{
  "experts_per_token": 4,
  "moe_layers": [0, 1, 2, 3, 4, 5, 6, 7],
  "router_score": "sigmoid",
  "init_std_router": 0.0143,
  "lr": 0.00219,
  "beta1": 0.95,
  "grad_clip": 1.0,
  "steps": 4967
}
Below are experts of layer 5 (counted from 0) of a mixture-of-experts language model. Rows are named router (the router's row for the expert) and show model dimensions 0-47. Each number is 128 + 32 x the weight over its row's rms, rounded and kept within 0 to 255. Numbers have three digits each.
After each expert's rows: "gets" lists some tokens that make up at least twice as much of what it gets as of all text. This comes from a sample of Wikipedia text that the model never trained on. Tokens count by the router's weight.

# expert 67
router:150135150061117099090094093107143085142118152138179146163127149126125152082113118176140132152163157189140135125121119065175109089065150095132154
gets: ")", "\"", "el", "is", "ia", " is"

# expert 34
router:127167096122168137093112096164096068128170114073169143182105152116083134108048154130171122134135128192133172131141076062175092111089093123167123
gets: "1", " at", "2", "a", "le", "4"

# expert 63
router:143189138071159102111089073072111162130108131138159161129159147157097107068084136171153153156181162182138146138171150072130116101084149117180150
gets: "0", "5", "6", "4", "8", "7"

# expert 59
router:122159148061185093098121141093178078147128153130177181192127140157123160073119167175112193117177094164089140085166135094172110107085114106117133
gets: " the", ":", " |", " The", "The", " a"

# expert 49
router:181149153116164101088089088102144121142100115110191164165136104151120158075140116141147116138193136175131166159133119064136106059121125100112181
gets: ",", ")", "),", " and", "\",", " University"

# expert 38
router:118146150088116121066095121101120135110120141100160159142118114129116132131129162155168135116132178126106124167150122099143147080098124130162192
gets: " the", "==", " The", "The", "===", " has"

# expert 27
router:144165160102121113069075116134165120190129116152178126162119120170102144077117165178175146146170119191131182168127096053155097144134106112141138
gets: " of", "2", "|", " No", " The", " A"

# expert 52
router:153162140099149103127104096086144161172132157114190162136137153130098154098117146156134179113124089148147155152123144105156118100080100150115113
gets: " (", " is", " are", " were", " was", " \""

# expert 4
router:186173116075175117110078067140140122126151173102140154146122156138107145080112118154149195139166117176110180110154120088147148091074141114159183
gets: " from", " the", " by", " between", "2", " of"

# expert 41
router:128143159097136112144101087102138087154139103147222112196163138138078122107137127180160129125164122176162116102114116079148125053114104096150167
gets: "|", " |", " World", " National", " League", " Party"

# expert 43
router:123157127080131113099101093101104153127097163110139109147156155141113134094159196118127123177192133160146162162113146109143122092101157129116152
gets: "0", "5", "3", "6", "8", "7"

# expert 14
router:162190098095175101145161100122135113119103181138128166128138151165114102105131121185129147105141160144108198127109085087166115064109159147154175
gets: " with", " after", " by", " when", " before", " while"

# expert 73
router:123138125100143124108070120102144146157104174120139191153126119124087143135118124128178128118188174132102149143104119101149088083118101123137177
gets: " a", " |", " was", " is", "5", "2"

# expert 50
router:148168137023164100135129077122148067168145116152137137169138140138087170141117127155134163130088126153146126091162144071183131055101097111141167
gets: " |", " to", " /", " |\n", " full", "°E"

# expert 0
router:130124107097163076063107094116143142138106126081173138167120087126132146123086146142136144150155161175108108143131136056148130107081130083157166
gets: " |", ".", " ", "0", ";", "%"

# expert 21
router:145152189124171105132068112115140106118186120102164149167150091127122117066057140166154136152146120167120140122126095021162134055099103155183111
gets: "1", " ", ".S", "an", " b", " p"

# expert 70
router:171173118087170116077072075118176130152141120116158108180164138143078181098120133136161147099168124121122163108142092078140120095140147139156200
gets: " an", "\n\n", "-", " |\n", ",", " ("

# expert 68
router:139179132096172118123109109121138084123131177137179164149120153164125140068085102159147158136181139159087177108141125022165125098096088135096188
gets: "1", "9", "2", "8", " R", "n"

# expert 2
router:179206143106178081108099066121143109163150159122168177148079129159095173101095171172156174150161137180105146107122127050156154103134094115143192
gets: "\n", " from", " c", ".\n", " s", " d"

# expert 15
router:149188139091188114115085092115128083174098141138139157121169120141134140067129153169167159130174141154180157098126116096171128104056143157135159
gets: "|", "-", " |", "0", "=", " million"

# expert 39
router:193146144100137124101062137098139069148115155126208132162124162138091145111121115198135160140159125185141133134119117089135098098111099120121184
gets: "|", " |", " (", " |\n", "s", "as"

# expert 75
router:162170111122123100110128129142184136177188155165169135120134112161046123082097129145167137103149125143172147137129136057120171075056098102180118
gets: "\n", " for", ")\n", " United", ";\n", " H"

# expert 24
router:133175096106175064093092088158165108143102146136152182096138105166112168093075141166129163165180119186089173101129102080133130068088141127145143
gets: " to", " |", ",", " A", " I", "F"

# expert 12
router:156156128082144103115105137127140061109151153110159130159146125127118121113121157181143108132158108194112134143117146083173123139096135100129156
gets: " in", " of", "0", " In", "In", "5"

# expert 56
router:154139139087165108092079085131108086094109140153140130166099100152099155140131165142160143118143124135143150102119142045150129074109101108153118
gets: "-", " on", "ic", "al", "o", "u"

# expert 77
router:118160152085169091131123102082160082149118115132139177183126123198071116116088158178099153162135167158135141111114123086184116103067126103101176
gets: " by", "ing", "ation", "ity", "ment", "=="

# expert 20
router:112141102097175105100135093121137084138137187103151111217129096128109138112100120161179123166161151120123148149138114114172108136137161121111128
gets: " the", " his", " The", " their", " its", " a"

# expert 48
router:158160174086158071105118066066141138144127166067162150145183117211113130091108166158168151148159156142117158125130128094154139070122067119124161
gets: ",", " and", " but", " or", "ly", " also"

# expert 18
router:121164131102160122152148126145147128168113134144150141182136110132111150094140125153159133139182125177123160119079093054185119043086144120142169
gets: " |\n", ")", " |\n\n", "R", "y", " Canada"

# expert 51
router:120166162103174123083130113118157117162150159136152166150155124175095157109119145123143150140179096115099151148130159091169119058098148123147166
gets: " |", " ", ";", " more", " —", " |\n"

# expert 53
router:149120130108178138086085071144183108133138109099143124109105118148093129068116149146131147122166137151170152162147115097128101069056136158124157
gets: " S", " C", " at", " M", " G", " K"

# expert 65
router:153151134098198108071125095119115113149143118149195133169128133087106104093095140164163111147155137146091122102105109115170129074103167070162149
gets: " and", "|", ",", " &", " or", " in"

# expert 36
router:075168130095130144062104098128153143124133150138141161121110120107092142103110152136135111141122080156108182160117103116158112079097084118146145
gets: ".", "'s", "O", " its", " have", "N"

# expert 28
router:138134153127183118130142063083105074179133163083162104165155092164069096153102166181161095137162191184131142131156085083132086098125121158156141
gets: " ", " |", "2", "\n", "|", " |\n"

# expert 6
router:139114119112141114137112119080164105154133126101128146164168163152122164088136186185118140133175150190106137116139059079134115064085141114151144
gets: ",", "h", "y", "i", "ov", "z"

# expert 72
router:169189151102148135111121088084115118141134147134172121129117096158134157115118128178141122177183124139114111093135130086185104114094105118127166
gets: "1", " the", " first", "il", " D", " de"

# expert 7
router:145163160115160122091097114106168061136152118140145134198162148114094130167140144168117127168185109177131165137178066086161115075106094141184171
gets: "'s", "2", " his", " G", " two", "."

# expert 3
router:110137123096172113079115088117146090116129130101181165155124111131091180093114144130125150125152110150118130117140153029174088103074104132143148
gets: " =\n\n", " ", " |\n", "\n\n", "/", "0"

# expert 42
router:154186157102113125111110082119147115140168125114149124187177130120108152123096122144139143151139117187122141149164125073133093062142157109156157
gets: " ", "\n", " team", " number", " information", " election"

# expert 5
router:128162122114126122103060135096124138086103147108151160155111084159121163128119113145157142129176180189082175142146130107180100046070111128172184
gets: ".", ".\n\n", ",", "==\n", " that", "=="

# expert 26
router:122176121056174085143122070147170114139118151149165134143114095122087169158101130200131143117135150200168140128144112093145153064054121114134142
gets: " to", "\"", ".", "0", "\",", "–"

# expert 30
router:100166112084176098108113123106131059133115108122194212162102102125129129122142119181149133117179165167102125099101176088163123071096118154146200
gets: "9", "0", "2", "8", "1", "7"

# expert 45
router:142180099077166128102089069108149155103147139126188136147139104152112131097129142171085180140132136198123149100107090063156114082109150109162133
gets: " L", " N", " P", " V", " S", " Z"

# expert 61
router:122190132115109108117104050084139124112115167125174192168159123138099126123117128190153149160195124177136133129111088100160092054026140124166163
gets: "-", " |", " -", " \"", " –", ")."

# expert 62
router:144165120130146152100103066128150129102097119119199114166164169140100156103098132130155119182149187170141150140192092090158120108141150135152155
gets: " he", " it", " they", " He", " she", "2"

# expert 64
router:141178118080170094131107086100167100166142165090172153150117094146097172081114170160135122120124154158092140109128107047163076079091089118146138
gets: ",", " M", " G", "M", " D", "R"

# expert 60
router:144151092120162096087076099101100106088164132123174155166120116166143159057139168151139152116126098171100181131129134094189151110117127146124126
gets: " ", " in", " on", "-", "–", " under"

# expert 74
router:142170137080151097081093105086156082143099125113180185151111148180078153138081165113134135105138077148083149127150137054169167119066067107143129
gets: " was", " that", " is", " as", " be", ":"

# expert 58
router:162153136062178157109065125067131095152158151109198130166134134146108148060130163189140121153197145172133162131153139070163162097079127108103167
gets: " ", "1", "2", "th", " Sh", "3"

# expert 22
router:128133170041140127127103117091155099165116170134194151163159118149100184062099116174163173111164123193150201138150103077175088105117086120152160
gets: " (", ".\n\n", "ers", " \"", "\n\n", ")\n\n"

# expert 1
router:158199145088121100135111108080180088152085129093131175140116138144117132079123140133154143119162117173117178117156131090172108023076128120134175
gets: " and", " but", " it", " It", " there", " which"

# expert 46
router:128150139097129081152113121142137112149105118112142161157146139178098142117100146140133146142173152179103175107178081075135100095064106105138144
gets: " that", "–", " which", " who", ".", "6"

# expert 8
router:146153121089163100127092133120133095130139149137163148156134095144126153106125117124141156123133081105130131128136092085176112083052111103155171
gets: " a", " one", " two", " tra", " new", " de"

# expert 54
router:149173117067107102144100145075119075167132127069168168181159133154089159109146164188107156127158131187088142079187116076177113062103148113145165
gets: " \"", " |\n", "2", "1", "3", "0"

# expert 69
router:156140167047141095090100107094144071156125152119152143124147122151124126069104119161124138179165140198151182099132121082163080070127099110110185
gets: ",", "5", "4", "7", "3", "6"

# expert 11
router:137150138074161096091097118109138141168102084115206111161147070160075148063121158145121137080158109147047171110083139072158112067093114100131166
gets: " and", " or", "ong", "ang", "ung", " South"

# expert 16
router:106159137094147094103078140097111129106114162114136166141157124165133168086120161150126132147180110132088160111165100108161089082094098120128140
gets: " ", " a", " |", " he", " He", ":"

# expert 37
router:108132126016136104105106122152151133117166164108172123118147115158106145124108136160104137133149136164165168109114089069137120163080140149134138
gets: " of", ":", " |", "-", " for", " in"

# expert 47
router:139158114107179096127124106118187085133141133147160184139172106133125167115085160146156128111174164200106161149132124068174137150114111127178144
gets: " of", " with", "\n", " |", " and", "-"

# expert 55
router:113145123053160091141070105093140072130126103144185121163091167149130139109123125124168155121183099167147133106185125070129155092104154138153181
gets: " as", "–", " As", " |\n", " out", " War"

# expert 76
router:159141184096142142103135106104126124128129166107121145171122093156107127089079153176113132145158107141114169160157069117178115039094102129139144
gets: ".", ";", " –", " K", "k", ":"

# expert 33
router:132189118081166140102084081131178151176108153089115162174130138153093141104074159148126121144093101133125149141148094094123137079097137132126127
gets: " was", " be", " is", ".\n\n", " were", " been"

# expert 19
router:148190195104147120067115096088109104145150130112189132154162110186091116110127123138158157070169132120126146120129102128146121118116120091175169
gets: " the", " a", " same", " new", " him", " another"

# expert 23
router:144169099083162133084125123145173093136108156117168123143090129186118143114097122207093134147166140147147132123162099089159126137054134158136155
gets: " of", " the", "\n", "=", ")\n", "-"

# expert 9
router:145120104116152100102106099136151155113147129092170133150125149148116150104121138148162141174129121146177146050132111081147155058048143134133121
gets: " for", ":", "′", " Re", "em", " Be"